Experts of a small language model: vocabulary 8620, 4 picks a token.
Below are experts of layer 5 (counted from 0) of a mixture-of-experts language model. Rows are named up (a neuron's input weights, with its number), down (a neuron's output weights, with its number) and show model dimensions 0-95. Each number is 128 + 24 x the weight over its row's rms, rounded and kept within 0 to 255. Numbers have three digits each.
Before each expert's rows: "comes after" lists some tokens at least twice as common just before its tokens as in all text; "comes before" lists some tokens at least twice as common just after its tokens as in all text. This comes from a sample of Wikipedia text that the model never trained on. Tokens count by the router's weight.

# expert 193
comes after: ")", "=", ".", "==", "===", ";"
comes before: "- ", "= ", "The ", "==", "===", "== "
up0:118110104091157117122105143121140168130172157107125096138156079160138096133127162153135164128137130105122151121075124161126097103149137177086153146129139137101137149119177132136139143119156113117092097147113109122104151161111149151119189158140080104151127109125100102145136147100149132127
down0:154118097142164152147102096136187099132122129152151123137111148103150116083128143127128111153125131127136095131176102131181158134062148136145117132133087141120125193133113133114093130125178150153094153139149141142161129119138152139134132101162119157135160146084126162125152115140150111124
up1:136142148124147116139147135123101139107118160086139151177153155136105165160156186107105142154110109101133088136155092119109099152132129075188157144150085157154114105150128124158115113118137090114139088131172114131121134129112123094125089142182131139140091135125119128123139124150112129103
down1:139132113132140203084162129113155151123152113143115144099128153125128114122121154096130172084140144109113149105110126152121105150188142151104105118136146151177138149110152121142117081146140117134126115154110170155135152163140177134126117134127122113145133132154083172141149136170149141173
up2:124096142110129135129127115123123136146113122134107132152040125125125190157168090104093160127150127138140129113125083136125103136162152145159114080176158130118142133121130127133111132128130115107113118142114189129138115116111105150141151101108106114164112082083116097070125141137107114125
down2:143142125154143143088111120135136088119120116138189089137156147151108109151108120119189129159107115148126126093130112109120135146101084178119129096101093130121109127096135134113145155131122113071145109080105080128122146103139127129167123114150135123134124120155162110148159122177136075114
up3:118128143159108158108176106115115100139084116122127092144134086141110127136082115153139133145126098130113161154132128128154104148137085164100109103124144126156135150115118126122128175122130111111118162127110113129112131151068115120078166107140135132162053090126138175154098163126121116129
down3:148148099112117168144123161154134151125129141148101134140125122152131141090153123144123130124121111169135128134147133115150156131140097131113120100146060150155092099120097120192142092123113112120153069144112113147150091145115142099195149100162138119136104118129090153114100147080131143143
up4:140132137132134139134131136138167137122141088135140085123106125156157101121114117086148108161139089123084101161104197157142149146168158128115117089131141139129093125133133112140112133156099090107176151137158165097138119153146108166125071158162150133111115145127123103124127148092146152100
down4:102111119089106134135110165131100152087124098111121125086132142115120158103112140151080181125096159108109151108142115099099135166128118123171127081175124108152111166132164142132134165136144134129100134103118137140112135106138127125114163121125123133119150131168116150196126118179137089100
up5:136161159146147133139168138115112078149155074123138167125162110119117106127135131161083163106130130126079124131108136063142140134157134119087138112148131106103092150128140114092137132137131148146134137129152095119128093168108137142150098142093152124109126168116138124072149130097103128079
down5:133124154145102129151090074160134156127122085114105124136066090123158133134127084107147134144152113094144120141132122145090103101115141125146110130127096148155125131118129110147111126123117162170168092121126106146114134107169121105131170102141118141136156161176085170172143147095140102118
up6:141134111065098105158107090156083128132128135128135119174107088124140143104105133113090131131129105130094072097131103084119156133126117077133110146137150146133123132166135154124079126144155138118151158172116120124151169185137134131133128129110095126136150132111134089112171115133094143141
down6:109114204138125158127123135134125143129148137129126124099128144121123078190122107124117148141158098138155159110119182116163119177128118182163126151141122141158149083115131106131157116109123163151109142129168129140154124111131100150105097117123112138173137132133126187115145145129175116132
up7:123099168149111157148135121160164149165138134113121102145110124107127141159124126178147135112099106130140113094136145146142124160144127125126109090133116084108130093113209131176170149136143104126119144129117123104080088166130107130136171121146133094175130148122154108150132133113176142137
down7:151089167146128161137052103139101149154115136134100124151116129133135095150142144139136101117120142149159124108108141138111130156152153184162105118156127106111104118170123117113133114156100065145137130110125160120110106174156130107147155096109118134160148106091109100154125130130080097136
up8:070134130140152120134165130171149147143138193139091117071149122132144099136125161158131119186144158106118109124127116108133131136150105132160102124100165131108121128107118119160129141158136154115167110157128136191113120098097116109124138090157138175151087129122096135105140126108118112127
down8:118114102114176150130091138113134091138169142134138124127128142127148141148060157143120110177148157138100117090104160125111106142117110099097141154141092164114108137146133107167164095176117118094149143123127147156163152144136139122116104145124116134129127126076099170121133177097115142157
up9:170088087101122138132128136142133143125154153116088160092098141093093133155142124118109155154116151155174144136192074096128145110140130144110133141122097158140138112133147085061129129141163135129111142112122106113111149104164122156106141131115106102095115119123109088099132104108118158132
down9:135144099101149089116163145138135127151162157152141115087152132082101138109151111162103127133173127122132155168148117140163140117120075076139101139123138119088107119147114099128107156152143141151146097115108114146141086110107155148148131130141120144127138150116142110093173156070133166165
up10:181138143141127119145139137123127122120148118098112123174113145114091151138067115075118119121139158133071092142158072133146085177103108152128160096107147102139191120098139129144118103140122128144136148145143129116140096138140140153131129113086123118122124111106169145130175134097132140123
down10:142075111151124130116098103129123081110122098139092128100153140153123127074146157124134109148167118165158160121091138132140108126113156129112084145139154160137061100116131091100123157153129112133116082143121146131145117123128089087113121126147155099175109133129129102161122169127116097120
up11:133106091126129114092114112120104126170172137131107161169130099145118123155160172115150110129147144129132112136111118122144143088088125096123118061091111139129115143118128069142159127196100093139079154143145130121132114146108100105099090112126127152138136105139105119120154138109107166126
down11:109164100166136131171134102134100129126130148127122106102156107112085136116132132155130122173177150120093136113140122133134127180108126145111160141096131123081137135130144100087105088117186108125154117105146188133098166151159115123147154165122073121145130134153118160098143136128145126126
up12:131121097102133172135134123133129134162089091103148159092155110095144084128122146140101144141096129136128133137155098172148086113097151124151133131105065129141114158151101087124141129138097116181106130142120119126145137155096109128146157130136159109143114182103122186108143132109101147107
down12:150140124150148158102139129155129160130150148096114123136111127108111181117151150125128178140121153148161112110149100124147115098186148133126137079134115133124119170090157143099140130169148146098113148136118112122165128143117132061096092089140110154105099131103142125106151129176150089135
up13:121103146106155121128136159073048165116109103135133105114132124095127150133102168117145095098169105133153178117127083145121089060135134136152117120137145153089137144096174126148111135133124107112117118142172101137133137129094104125148155112153104148134120127103127148142142117151126111134
down13:126160083089164082128139121132101146138092174126120129115126136089121121124121123118095097099133112083101118144156096110103124093126085158141154160120096122160151096130141148149133103121124142084101133129085120139118140130138143120135127116104089163145126163112189151093135181131119127099
up14:111100131087146099127169142111072098140151136109173162184153129094175155143125160146086142097127150078106102156106103087147138132134114102107107132109109132128107135092127132154096128107127109144109132135107161137131126100141135169145131110112140154128080154163163125110155121128121133118
down14:169170137137154100157112106177150123105151151119137133134134118148134081166097091150136115126159078096140119114147135104107128162160108175127089122141123128136140123168123163128162130144099139117087108073116121112121128130138114095130129130168096083121160148112130139129107134114178160148
up15:134093086145144182149142139139112109165122101103134096093110112139147112125125146123103125155119115088115166075098104159152166129129121115099119148136136124155172123121109169147105112168149140129128098163143106125128122133142172135155088144163113108140112136161184167144125135138084140145
down15:092160152067122130113086141170138105151087133125134126143068141090140128148164096131098113152129138144133131126118071119160133109124157144151122132093104120140104131106128085100100130101144112108146104131142104135152145150119164136131168153094094159120099141112138082105118140128152137087
up16:123132157099120110103122140111138151173127091144150146084103122115150138110202106134122127168165137155124146131146125121125119087111130140168082152124154142109153098127079132142151142107147176167165110124148134126173110136134135075131141158146113122148166142130129114176128127132158128160
down16:123118110144119127137148122103188145108085157168079145135142136116106118068125109102142117149153116145155145121124160130100136122132096144172135116100133120107150141098093159152140110179130150089137151102156106132116091132069099171110112137124132128154140099132126111131090140098126084122
up17:138150077136158153097151189103112120100126125122118174110120148122135097123177110105134136143136141142110106145164106137152097159141107125120109119140158112094127145129149122144123110116128132141168134129109103104147137075109158185136184155164105085131114083139165120113106154107123149130
down17:141166116115145110096153104112097086112115138144131150103163165141154141150122116116149098112096113116126148128166130140119141123122158182155104115135145133162095150122121123114171120145128111088123114117099108108138121156131164129121167116176139134154122108160169105088126197102131095080
up18:170092123089088131107126124069139139132129125090155115143135121116156143135147135124085131109110126110132138130150119158143092145122102136124140150083130138122103102094161144162142139105158104121128153132110102134096128087094107138152092104135091163147141153117071150148107149070125168157
down18:122156121123141120120141104134092133169110140129108111137123150175114113118106137092122131144151151134105068145129150124094138119131144134140080135173175155145136127119093117086073139120108174128131142149172150120168122155154134144124172174132161132132117169138130123132178146121159090112
up19:104114139155150102108117092097126122095141107108120158161113119124087089115114091128131126127109148140143127165145122153134119124150103118161096150121073074146141094090156147130114099160125126122123154089127143130134110107134147095160172138102129179125153127075135118100157142121118185158
down19:146111126163146128134142178152101132162186125132137078115124131170080119156127078116146134175107121155111111091128142111164130112098147111083096110125182146139130153119127136132119145129142149134092160135111147110126059113111128106150140145129143110135082137142103104108137100132116116110
up20:094102095120140112123111116131093162143160090125143159157116109109124146131175100101152164148156113100149065137091134141159155104153170134124124084140122100168129091139120126073156144133133161127103142158114094141123137088137118115147121123108091127171152096126115128128154096130118132135
down20:177141116130130148146076134142129133113128132125115122090126134126112121179138097142142125166147137153106132135121160143144146117107064140122122165159102142145104090133126108088154097098154131124105124117172073147137157119108138140148110138170097113201105100167119095111128110112130140115
up21:130166132083089093143112127094118131152112130108125095133112151107127146148086116078124126107146143128087095170135171124095116153154131116131123145127111146110098133137145119174091139112125124131140085099125065120120150159122144071104136140123128183113103138119141153150127082163132116146
down21:179079146107154104097128145129135153156150097156132170133131157128128104144132137155132144097097116086169163112107121114139079146120113112143108149138126125112149129112133147116134175083120116121110155151116159132151125142142118122166136116145141071146066120159131099092097157122106121088
up22:120088131100120112123108135149127116106106128112146155127154133121138082111128118173087157122175075156164155182126116119140135130164111118145100128104155085174113114131137110135111122121160133080145114187135118125108136146177139120128114169094146119168110079115147106140124126115142106141
down22:120123123136142157139110129117110149130121141131097180149082093133134128129133133141142128097076105121150119177120101136161102120116135147109141170134136148157161124097187152140163120100127131101136139157078129118133124120145143149116125150077153165173088093115120088140099163102142086132
up23:105119144089139171135107157106108079146124160135111119151148104178127129123127145145114127116116168121111124114148098131134132152166145148079101106091165112132141117121122127128102136088162140109152117127133150164107134125096067100171162143165111100138134174155154186111112108116125132129
down23:095130127109152128124150140128133077180087169120125134147090123118128167145132145151133160145101133125096101134129106107129143143075127136124127164117120101132142136176115106147093127125109097117110155122150144121115193104170136068164109163115075116150125125094111125089115129106125114131
up24:160122123118133106123156156082154137176118126112136109103151154132147096090105143136110125079146149128176125091130187127078135135133142148116125132143111133098167116142167150125104156135150154115088136109139126078109127136152161106129102116134163155112118132103099130158154114171112137076
down24:109133159137114171132120127139128149106131141128187131147143133132139121170167133117117106116078160126104141128133132067137178144084112141129135130148126082144116099093155111096161116090109160101107116100117113116156173102100098135153168106123161119127129153147099126095122101135120172139
up25:130155150124116141103128100136146120111089147118139136151158150117124120152127152104083111078100125098131134123181112121113118139081102109166143138142124147145097148114114115151129100108105131128106124094122119081127154165095153100149114095146099160137106103105147088114098109073092077158
down25:124127162102133131080153165152107117131134133134133144128202151100102150101126132124152143115101151112146108156092117082118142130129105178114132131148122101112097164103112101125091167120132128128093095108162089140134133145123132137134119097089111105182110152174124087119175125122118131135
up26:110122139140101075109073138134144078136124095164082128164117141146083125152145118103087150144131153129155114118109122128098126131156103154117149138129143159159124119107099123093142111169133108114093101151081133116111083141161134134097079141093118147084097154118099114132132113125150125123
down26:132104160103153112125138114139156117126124075104164112163122165145123133122141119132136140131149139156124109087100086143062138119096146171116090127111105132152120118054139159126158110142133145091145160097118127109149154122174099156113158149105127122156113149103112100147110140096127106111
up27:123121133124152145122135130112126143135166055118115096072128121169099110084127133154164144099133140168088133128146106110118137108123197132126126136149126147140118100120128142145150145118136104111158077165135117092132106144144123111150083105118146093148138121130135098131083184109106117105
down27:129094126098089152143117076127123096130148136115086130145159118149154160134124109122105109097129130066122134165094112110145144130141098136176146152148133132168155127146125138149106167133126141116149159132136163149141135131145130083123087117136116125101082164160113121142125155167137188167
up28:128110126087171115129098163141093098078123145144170155147157148132166096140132113136165122144139124149085178117130109097145163165120094148130102085169142134080165121142091132163146120129123127133138144121144115134143159132146156098150114135146140145163102101119142128120164146141118093161
down28:110126121119094125150154137118111134135114199119092117139127131155114131125080146119094113108109116097125122110104132142137140152122127107076173137067155101122146105139082051101106150155157090132150122125116137133114132171140115134089139135122123126145124135120142109157101171098099134099
up29:143143145103129128126146128135106154101175162117139150143101129106119147132141126135102109128126104111109100111190139123134146127172137135112117164107146121181140136139163146094114084121137073124086101136119071166098135121174102162150133121139091124104079151111141134110106105161115126162
down29:122129123120143134124156139135149138147162124144170083099113126172122095164118138084107136118101176113121168144157128185143125159105064074145158086158128139148124108115175145148127116101112149095141139122157117146111128127112132073117142145115135121117123106169156136103155111116139116138
up30:093124139153124125166134123105141130171090132091088140127131116135110116131135091112086126063142182105127155125150153128112109191130134127118153190118102112102135115162144105137115124127162169154156148097140114113082155134128146160104121106085125156115153140121156137123147117117105136106
down30:171116133151164142075115135125138155117099173143109113119107075082098102123129158168117123190086115144168143123131143121126122110164111096146117154136154115140118161135122112119096117082100148093131187092129113138113142117152158112108106160142111143126134132111112142090135155113123124132
up31:156149106146119140119151122118128133126116167093099145082118146171145125158160146132161117153094063116116118117116127098123126124126130130101159156102163173186159095131150104161101123115115104158114164130095115112105142100129115170155158145109107137161085143129144115114136146154158144156
down31:075144127097152114105107137168129184132149101135133169163117124116092153127106143116129167107172141144126117113144127123120122113128153069136097121112130121080069112130120140126117101159124131150147142126131107167178153158118112145162156113150095109062135136129147136129145121104096116134
up32:114099141144111102137072128136101137148155109102141159153189121169136161098079152157103136154147126115113114147137168110132168119135104174097127130143122091123152131111160149135108160122124081095135135082126121111121132122096146139131178150090127105139114141140099134118144176111099113136
down32:146119133090105174147124088130135111135116137153108113140091111161154115136145125107097150130147087145127132120095104120108149109130124106122114098134104119133113139149141121156132124130074148182161088171118143157097119119065107147115090103162100148104114171111111155135096105150093154158
up33:097152129166121135162107091144113128086116193091120119135142123128153116103114142111124128130163144110168127129103104094137134175108118109153179139113141136123134121152173111110118095159101073114112161143137121117098138174192104122143142111128099159136168099124145147130113138137141133151
down33:098121103128113160136189116138101151133144113129096160126083159101139134118152114107103099124139158129057107155131168125121135107124151124111113132175179131161137144084106143145099137088107134143119162154131143127172138105118100151129094149091138155160144086144118125116107116141132154138
up34:122131138101120134136162128113130161144165147153128125072124178124163151144118112111126153124131110110199134149141126135096109137114111147155141153150143134127143126095135168107194111087124107125067159132152157147142099131098106128130116143109083093149111132143142144172159130164109139134
down34:141148107154094166130132113156131131123138151129155132112068142147121136129170123085154150100137110126124156096112106130167132116124137072094082166082138123116130126163131145157107119134115130136149075122149096099119151128154173082149182134138108119115117162132128125095165127153147140141
up35:128151149155100149179065106154081148173126162151126112113151156097110117113148110124165116100132156110132102122108124135118169158152157117133194146100158106118148156146126139132090099131115141124136104156075108124127128126135122158110161125135129175145132099118094142138154106114139150123
down35:145168139120172128139170126145151131093146157104138187134109101133133119145148144128103115155120142154093149146110113092147090122068133115109102127152096155152145125147108137129114181097138081159114144121159084132160171092122140115140132124114160088110133115135155127137118145169132114097
up36:085169125172155139114113127137188116120162164145145118141117135144110109114147140135124128120135102144160101107131144136152159110109126162162122115117111104181136119113144097179129148121143147155188133162109155162078092125110147161140129118136125082125127161128134094084154157129110109116
down36:123113147103146089112103113109107137135087158149103126138127134144113154146115106099145064170142114143115126128136133101130147140130101067094107111118135123117156139155139152160106164111145158110152113091172128135072119135104089155105160070135156121092102142087125107131131118118127122161
up37:168152122142168144146150139155116116093112100142111114139146165166134134100161140164122119103099146097143098133114098140131148142111140114149160115112115141120097092097163114112173098116125140154200126095166143140134156135102170135168097174146163147117130119141124153111146149136151145160
down37:114104152168131157136125122129136068098135063119158168153112141143143129114138144119099093111115139142138115116081135112102119146131136130149164136124113146164138160109145090128197118123118105108160139133119188119122148124121141075169132143086148156134142104103137149126093152114136127158
up38:155118139157090123148124141132067157127124181109140098110104167126111127142094152129163132154116147134140112157129071112157093151115132128158152116085125161126102153129112160110120143130101132111149131134131125107152144111141137097122132162129082101156141091122147142164182095174135090126
down38:145156129118117123118120125134148126148172126161109094118153102135144125156137111139172129082124068151111182108122108137123084103105098084059150146108106151133112091125133124153124137163129118137068159116118087119139114101131145145117114140150142114097101127104125171109150109097124117110
up39:150180168122125123138136114123157139142149157125086122134141128137165135064099122085139129122082123106137087136130129122142132137086120093115146150126141061131167145124119136155119124144138145112130131111166151086171135111153113166164173182116115162147110126129121120152094103111108126127
down39:114099121123107088155145148108081133119149108159134142122136127123121104173099123119127110121146127174158137127117143092085097126128139146103140138137093126124152115152174083111122130106124155170150101163080119159133093128081123096086068088124145132101110122133143113114150164135103113152
up40:090095156147076186072128177095119121071143110108129127126115117079179121133129110127160098144141148159112127141137142126144107105118152141133113080114112102142133140185159149131165135162121137111175137111118089145140127159129119136136122093097152098130114143137139123115134139125132141128
down40:126131141149149149117144100106098101099113122108129113136091103148108118099138173112158123103149135193102111097124134155137125100133113075127182091133141164139154151076132143101119159133165144110146125131165138169108090133127101143119114095171122118120141106165125146127120090126131094163
up41:163121141117130151111161147124159151129103130167102155102152114136095118128127080120109183107100117145140130142139119146153206147123105122141106163113086146163094088133126138087138107143122105109163151128127125126125137127187097142115127116156156147186110103113130135149095095121135122123
down41:132127140148069121112141071101127129112121151154080141146156107153134126123107149137145116114116106142151138132149136136123097171126129105117158153096119117111122093069119124092067128172145143163101129104103138133151137097093143097120117096149107171101148145142115160113116127111167085133
up42:141185108110125162156095133143095120159140109138143134105128117128146144134158140120137122133120115135186121163168115151147067181106098132147154111122146154117145157093137158135099153150157143134084125148116179129151135092136120145127139092120104146115140098113131114143091119104067151116
down42:114089125151094111098155142152131140083138118109123124122078131174100123142120136136139150128123142132116122121147127159139113074124146124114114151178130139113152108117124109141131085109109062135145193117155110095139127150134145117169095152133061156150102135133128091104147144137147095149
up43:114128151127142158155155110110144112145070142129100130112125106094118107116143108137124126144126142107137125131121132149133162150141086116155148132117127118121191114114131160130105066085131125085139132112164117137123149114134150127118107146165141111125101087087084174144191097182145147140
down43:163153148139078157119161135100094138118141104125086179166155090127127111165102113097122141123135116129113113135156148088139101118127168133130088132113123128117129139145186135100125157137114158166101126105140125139122109117114106104121116145154125122094110126109112108120084130216123117101
up44:189069098137123117131154111107102094116165124090121095140127134103139095143134109135105146113142140120146154141124121127150186149143126111147162153158130108125124091137150154133142163160136109177143121151067102149109162128139185145158129145134121150105131124130120143114146123086083124149
down44:116169169093159147137075115155135135097125135176139090133169103150144126149115119125099153148139159128120107121153156092123108106083143142117155088137149132147139111118134155129099120126125126105140136145187135116147145125094163127103153128116132165185085151124143137127176106102143110094
up45:143151129129155087116117136146154115140127143113134127104187123112138099149120174127134094076119165099104160138123114113163124122113109154152087128164102141156148102120178094152125164122139110103104108117106120155145172119103117112113140109095101125115198156169092127148151127116132141138
down45:158137096120141148154092109101122147157138102115112107099141145136073135120152150167143113128136128091116108124123136114102171109122151109152149187159119100108131152162109135127087102165108110108152099138110127098115105127131169115120191156123138153103113127150116093104132151101068111142
up46:112145127131152160092196095135127110175135127138114158155138140129139136118150105099089120136122110140119133132143135158166137068133143137126116095068122085140098151134158101134071158142116130126162123150113172132138154178162098134100134113117121119140153112114145143115110130140179149135
down46:114163153104101087144093139139121145113138151064125108115122133134099132116101128125154084152147146169158104120163143111129120092105133144100164118125122119128080091091125096122179137127153138126080142103184134139136129153153131135151108109116084105175139129157115145126151132140148165118
up47:122121171142150102113107154173171095155118128155121097075121129101136110151115127090097115157134142158112120140107118161112129165131102104115155150142170165085170148149111121108135141135132103110129140145095098151163156138120114103140146085144146129114129171128137163128124097078135118174
down47:177153090122153160118099134101170124151148121114103142120121096126107121153106153171114157138117137102122171139127115101130108120107130147107152096147103105139146160145133161186083135159107115137146108127145088098184163154104132108120134145117139125168129116146121126112086102123099130181
up48:119084166110168149149150108125114174129125138174110159086132134114107106108120134092165101126115120120105113101137125140107174130111155171124157130138131150150128106148111152128156173137098089130120135121099130115116166143142112158144127188169127160127141077095116123089085153119121135138
down48:067127116170119150148146105177137090136126119106138125161135151131137121131108139124131110127108164125134110131112172143132122128131128040120139139118121091111146122117073175127155109137152133166125153131138146160137112103124134153151117103068139092133171111153156131098119121151156100106
up49:153122131081098107134147102136140061130127137145153109143069158129145133139101137077097181129114143141107152103156117153119162157103139140091168127121157089140129128134173122098121086132110134088120116110138115140108122133146126162125108098146106142138113152106076160149123121117154122100
down49:123071131149142113143116080106164138122098095150128113137193168163099148110094135166148132129146137142169147146139139106101163152165139131134113111095102110161113148098133130126090110144141140126130115162134129158156079127118103104170138137148150141132112103126179144122128167131158112150
up50:118147149143157108154112140088148125146120153095152101106144170093156116131113099109123127130138121157170152098102171086152151136116115142104144156088171138160151135154129171093138163122122087109091131088142141122135125116107133158145124125171158112133113088118140150175163115162126150127
down50:111107091135094139137159136127145138106133131176165155122104150145126120147168154122151187147096129149109107154122154130122159112120110115105133135171159121104104180097144114163157068143100145122152094117158107111103139140143141175152119138115091106157128093101105123157121147145107140106
up51:144136144129146169118157112152106098100126134161093141119084119110166148107104101074137134157156078157150177141125144086077103145126158115143095104157135151120095158106132113070133111136112105162124131125142106121070139132132116079127130108114130136110143114144123113143129153116155128104
down51:108140110120080114066112097084112180124119137131143131130117126106136132132135147130113160100112166133121122107107120122135120112131144128120116145085090150138155094164140139182159132130124114192140130107065120098113139142149107162152138156095115121147125132174139182132127136131175134115
up52:119167157117105139141122120073113118131125102158116150131114148135152111106160101160150152138179167120138157135157132133097135127133168131119117126116070093105132149167136099134119143174140130134164121136108173110129142126159114129117107166150152149094103091149114142118142175099149069152
down52:165126133154103145139131124144132122123116133153157123130115093123120155068126171112142117149083113171115113133077107152122138069119112134153110163119153159140099154105104137099159098112102129133128142130150123137108109148136124148153103101066125104141188163135104085132123113158135122088
up53:134152130103162118124096115172149121123118126116152103139051126136104126111081128124138113143123081132151125170119111139130086142171140138092125123114171117195126136143123141143167130114121117109135156128124092109123169105122102129103080115137168131132123142134123127158119144107065137087
down53:104090092153077113097125143142130154123094130165104135126117102163142164106137141071132111103116129119112140096109150074120150169120118125166092135164140158138133155121166127156103138108120137125101140121158116119155136118138128154148094084112162105138087131132110154102080123126175109128
up54:142174169135104094167160087157123149126130175192132141175146109155102141135126098138128133132131155147144084120140127082136154130111138111128127099139121109122123117126155149102081133145143117127113131110129120127190124128158137139165156138143116104118106129132152071115115112084137177151
down54:122096128106152127102113104085094129149131142135148104158097138172163115131137113090099079134138150114119104137100155112109117166112126120136168158142121113127105130145123107122131061098131122148064182123127158121106117123109068147123117076136125145097142101125130141114093111130139137155
up55:167107127129148130143119134122125142140116101157086164093127108136121129096131135124120127117110113123131151100167125127123108154074126112154182138156106122122159108194118164105089174157126175117141156118111118096118169137139130143188129119122166139137104125182113164124154127101157117130
down55:148130164111177155142119147157134123153142148119161159124150109142178125123098149129110123110144147146136154127066147098161116144185158171113125098101136131172145090102116106093171144129134135109160144175102098118132120138077170122132136125117118124094109124107123111119148142131089143127
up56:121088167143126116130075131133121127119115127115128064099146145106140110129129135103131092091118113123126116089091162134078117170124167094169115133101106130128132125098112144185106156098140143092091121110115148129109155097150116092143179135105136132152097121127113144108138108129116170155
down56:133156123159111202127126154130152135114172126130128182126078128124154113161144160119131090127106084087133126167149087105119135108117122128127120124151157119087127105152157097129121127087093096155117146135144137109163132161111130150138123096126131087138119145121126079157085144138110107144
up57:140132146126125140149166095099148122100133080102117146119094092151114112094124145122145111153116126114177134115106106132134137166173133069125147124160145125117135191102110110109154168128140163094109126113159166162151115140101135146117110170121098141126115104144109091110098135150115128177
down57:144129126121189148147126167149150156162106141182160175120144114065124114161088097137152108108130149096154141117125136118116129163144119149108146095151134146113119095125102132102125158097101150111114120139190186132126129103110163102122112112115102141121130108121154123146149151129163144115
up58:134105118136149107096076116129142089119114127098162140152135132136152143104142142121140128125080140124082157098119143132126081120106135120169150125121124151140131086144095156112145121106124139118169115142109140148131082103119064047107132165132142146139124132131118098123145142079141089099
down58:104150107154142128143107142078138155143115113107145088074095121126131139129149072144114070157156132088092151088150113111165092101095113154135156109167143115127138169137108109098163128113122120122147110148130089139160129125147106137125112088152154111117141153144120122148121143144126138177
up59:123095146106116126152125174100096107156094130112140132122137130119120142148136103162136113103144119176143123118108149095146102135130150111097144146155133123153110178133083131077099088142114160152129130130162088097124171129111172158143147131099158087124099148151118139144141062148125121103
down59:158175136160134047137153126159135156102139151160108148146132136134148123149129128137155133110108110122114106117149121154114149086105158084137129096121111122119140085114152135187123170124134143097126131090126178145111138151152088095128130123135113131131098162073144122118139141125126177124
up60:158127118145148102095151115127109119143109142098120141110124097148139138105139106092106159092145136126115118132158117135116127131127085126160105133147136106166082182093109129172109137092093135135147120104156130145101113130128125116093181077111115155148185151076157168115118117101142102133
down60:128147110135113121098155107083072096139099100145126164148162152165134145120120100108142177126104089152149159136121133095129138120157121147140161159180164143124133117151110141151121145127133148163155124135096113133101147108111160188102092136138110122129089128144132109166168105135143114102
up61:131147135103137140162089145160079132136128094172113129128162127123161106175138109120112148121141089145146141109123102105101102125136133122149118113091145153145122086121193124132129110141160131105148179146075094156103110133140118116159096110113132141106098118152119152083149088100152147137
down61:139126128129095156136139121145128100105146152131137118119167193147198101108099137127135139164129117155115123126088139096096102148150158169152108141137145152083098147149150180150094133090099141130103133149119164114113116151113169151148129149130125143130173106145097116135101164141130121145
up62:100121157082129139120114137117172089173124146104129141149089119132135151105153118131123101147130148163154122131125120088113120143135135150128109083171203099118148117102124141106104127099101122071121138150094105092145119126133121201114122110118139150105074143123133095128121137114145141121
down62:116136147149145138117159118118138124079095094096106139152136150142077097080112140157101163118133126110120149128145131180128114156172141130148102094160102097124114115120160115102152125146146144090130113138113125132134096115124136109126100066088136144133134119083115193119132117126171097149
up63:124160093127150112123153150105129138093090166146139117098141127161154099141138088134152111117170127130108177115106099123098104139105143120105180117158096137101149160134128150181092124104116146110173155100124118128124133190087155142086139155113115129120118144112124096160147130132157125146
down63:153185135121110136091112100117144124134133164145140089148119144123114156123142124146155151119128132146160157124155126117156133150168089120130138142144157092149172102149086143118159113133122112126084160168131112129122137089147117113148163129125122149164170126101186180126147091105082131151